Weights of a small mixture-of-experts language model, trained from scratch on English Wikipedia: a softmax router.
Below are experts of layer 6 (counted from 0) of a mixture-of-experts language model. Rows are named router (the router's row for the expert), gate (a neuron's input weights, with its number), up (a neuron's input weights, with its number) and show model dimensions 0-159. Each number is 500 + 40 x the weight over its row's rms, rounded and kept within 0 to 999. Numbers have three digits each.
Before each expert's rows: a language model's description of what the expert responds to; "mostly gets" lists some tokens that are sent to it at least half of the time. This comes from a sample of Wikipedia text that the model never trained on.

# expert 23
Description: Digits, decimals, units and score dashes in tables and statistics, such as .5, km, °, 2−1.
mostly gets: " (1", ".0", "°", " km", ".5", ".6"
router:490477471486520465485526506454488450519488517492446527499474501508538479552406532500501532495539546513488502481511492616494528507490501536462493499518516448493486564413509532534505487551479510465489457432505473545501546392525535480400588447495500468454513516549474539421505452435524503519547509465439491549491523494517547561484514543477525507485457515451520544567610483534569537468461507611458493500558490443452488477459494524396470496501482447519449476557549502480535526487559432
gate2:421503429537454485427440479482531514500564583529473498488463549514461466506511486489516547562479457568447529499539533471500496489462510478539424546511489554549506567471457519468465569482582452586437539492488493455436464523508474462508533527466591581535445534512505504494490554503442529463491486506530553545487472461481461481442487520554511541474514533488433479470495488505450551503518496486533509584536494483518475450500451477485426388465499469457518519486554434503515519433417541
up2:469561380503474555495503367496565524463561528514444479512470471515534519456527464517522484513519504505483542486515508486512538442545458476469524491477469526541461494519559485512458460416530448489524449583470513502534522526516510478473472505511495459474515578493455435459465470587458539488495492523527436472477395477508477472553471543551505434448503589464525479447460469566529432505483518525597482542487478517484542487512562508492558432489502517427477569473489542547456519544486487

# expert 18
Description: Inner syllables of Latin taxonomic and scientific words in species lists, such as Hyp-op-topomatinae, Par-aph-yses, Hyp-ox-ia.
mostly gets: " species", "idae", " Animalia", "orph", "cul", " rad"
router:443427512547478486458485532460531572491477579440413508451496546566585531469476550479425482458500449500550495454533465495471493454557530437510362472527522530471530492511530533498459460518471508530484473444520520472574455465531515455422543478455512465536491467549428522460486566518490538512536520493436545549500536464468524496486501565581523500464530540505561531521528475486530509506474459516466477571584515472445553526489494491454458550515479494528464441500508503539560574519494484
gate2:503514446583481577482478527536473432452563550486488521475469502479441623496564507472489470525503462500478540545443511476492516530574497469527482429544525495521530485537502490533536480507477496471568537531560510536495461498424501490457494563431595564452474511470547502565510485465498537455493557557506525540455563525467487542458479512472524492497500419542446509552524478505476494446519555529512419469533503483537532500494431586534550568523503481529518520564509517456438465511398537
up2:538473483573434535530501601499492438480533510525517419529475528468469564478550454484485471541486451439511522511497560509425547484516497567492422511466531532493573514561562531472480436534475465448484519531531522493459441476523491496468547521463488489470475520567538508505543485439530499494551542487433563475455561551492470519490534537508514479403460521529442508516527483474471465445577503554517476521535503525515493525414444558474512569532484574607477490513515496491471475594440507

# expert 11
Description: Male first names (Chris, Steve, Jonathan), years in election tables, ±% and percent signs, and the noun devices.
mostly gets: " Jonathan", " Chris", " Steve", " rooms", " improve", " Howard"
router:454504494452487449469533533481475414450507509502483523540485537511487464459509507512487548447451543456496553436522488489566487479555525556435462536507406522492458535478598561485520471495460479467481478473538503553461519468403538495477513447470548439491512437478497553437481474565525532515525509525636607480486528563572521512529488518529522421581441459474523467524518504501543513474491544559508489532519426483506499479412521519436478499428507481526496455532516528493536493471500456
gate2:546511538539422436537439520516493498435520462484549543526515524535523507545500485573490510448472448438529441539541524453499487519529503516468549423505522505531444550550528545416528503430420455487477502454468557462519476520531427549481452460527501515434498531558456512488497457505503525486496563522543509478501597514444500461463504507463464494453520508539483507474481494541556548425521526510459506529549523529380468487503559547468457430509416584548466518450516512541477506496583525
up2:597481447495440488484494546542504518414572492445463490513414486537534479529490448494469560474550533436556433493512429524451537568453483466559527452508542465458499458517450517477461448460484478512455481531459532493528493499482494554481483458445521576530473495472504531527459494563543592477528438530520514548502488528504521486421535519495457512507419531526511493521542531506548446452518517443449524522568512526480499442465522553483485476433549584596500530499541491506519454588523535

# expert 5
Description: Pronouns and words inside quoted song or album titles (You, I, How, We), plus middle pieces of names and foreign words.
mostly gets: " how", " you", " \"I", " we", " You", " God"
router:427458474511452499462494452496452579475495525474467587511559474499554477488543511436533545480489563496536526474506464518520538476572472555552457516529496456512477499461439530519500466501446538523469422497430514504517560488507425478528520483472440488477504505501441515380490480453462520530523569509475456536529494461490514576504497493557542529511451483485606477549527492511535514425470551556523520595546449510482535501468414576500452541492442509560524503458548496458569463516509454
gate2:551532443522495478524475509467470491451554500475539517490510491525478509434542487552440519462502494466424464517587558491599472503533511484588546482449524485472546452520535523455566490503460564500533515579489558514516451514423523609463537486468516534547467516548456501522511461531497544518464434543485447584538455531498524469444452568493487459493556494487499478496453549503495463469553548516495451459520542506518405548503444473532479500450473462514450589562539483484543457450540538
up2:530537523434518496535530468509539567477539520494491535439529482526521507481478501472558422492534503582569473460585446541382490532485447541503456548568436450507442536445571487459504480441452504561518538432534508523453448492604514456531468482522456518466489439506550517518464599526498495459471514478484496471560521514490519410531518511448460525522518435569529494493500460439476495509519494527459424521506490527489460513463574545505545518503468502474513506468488411499502552466504453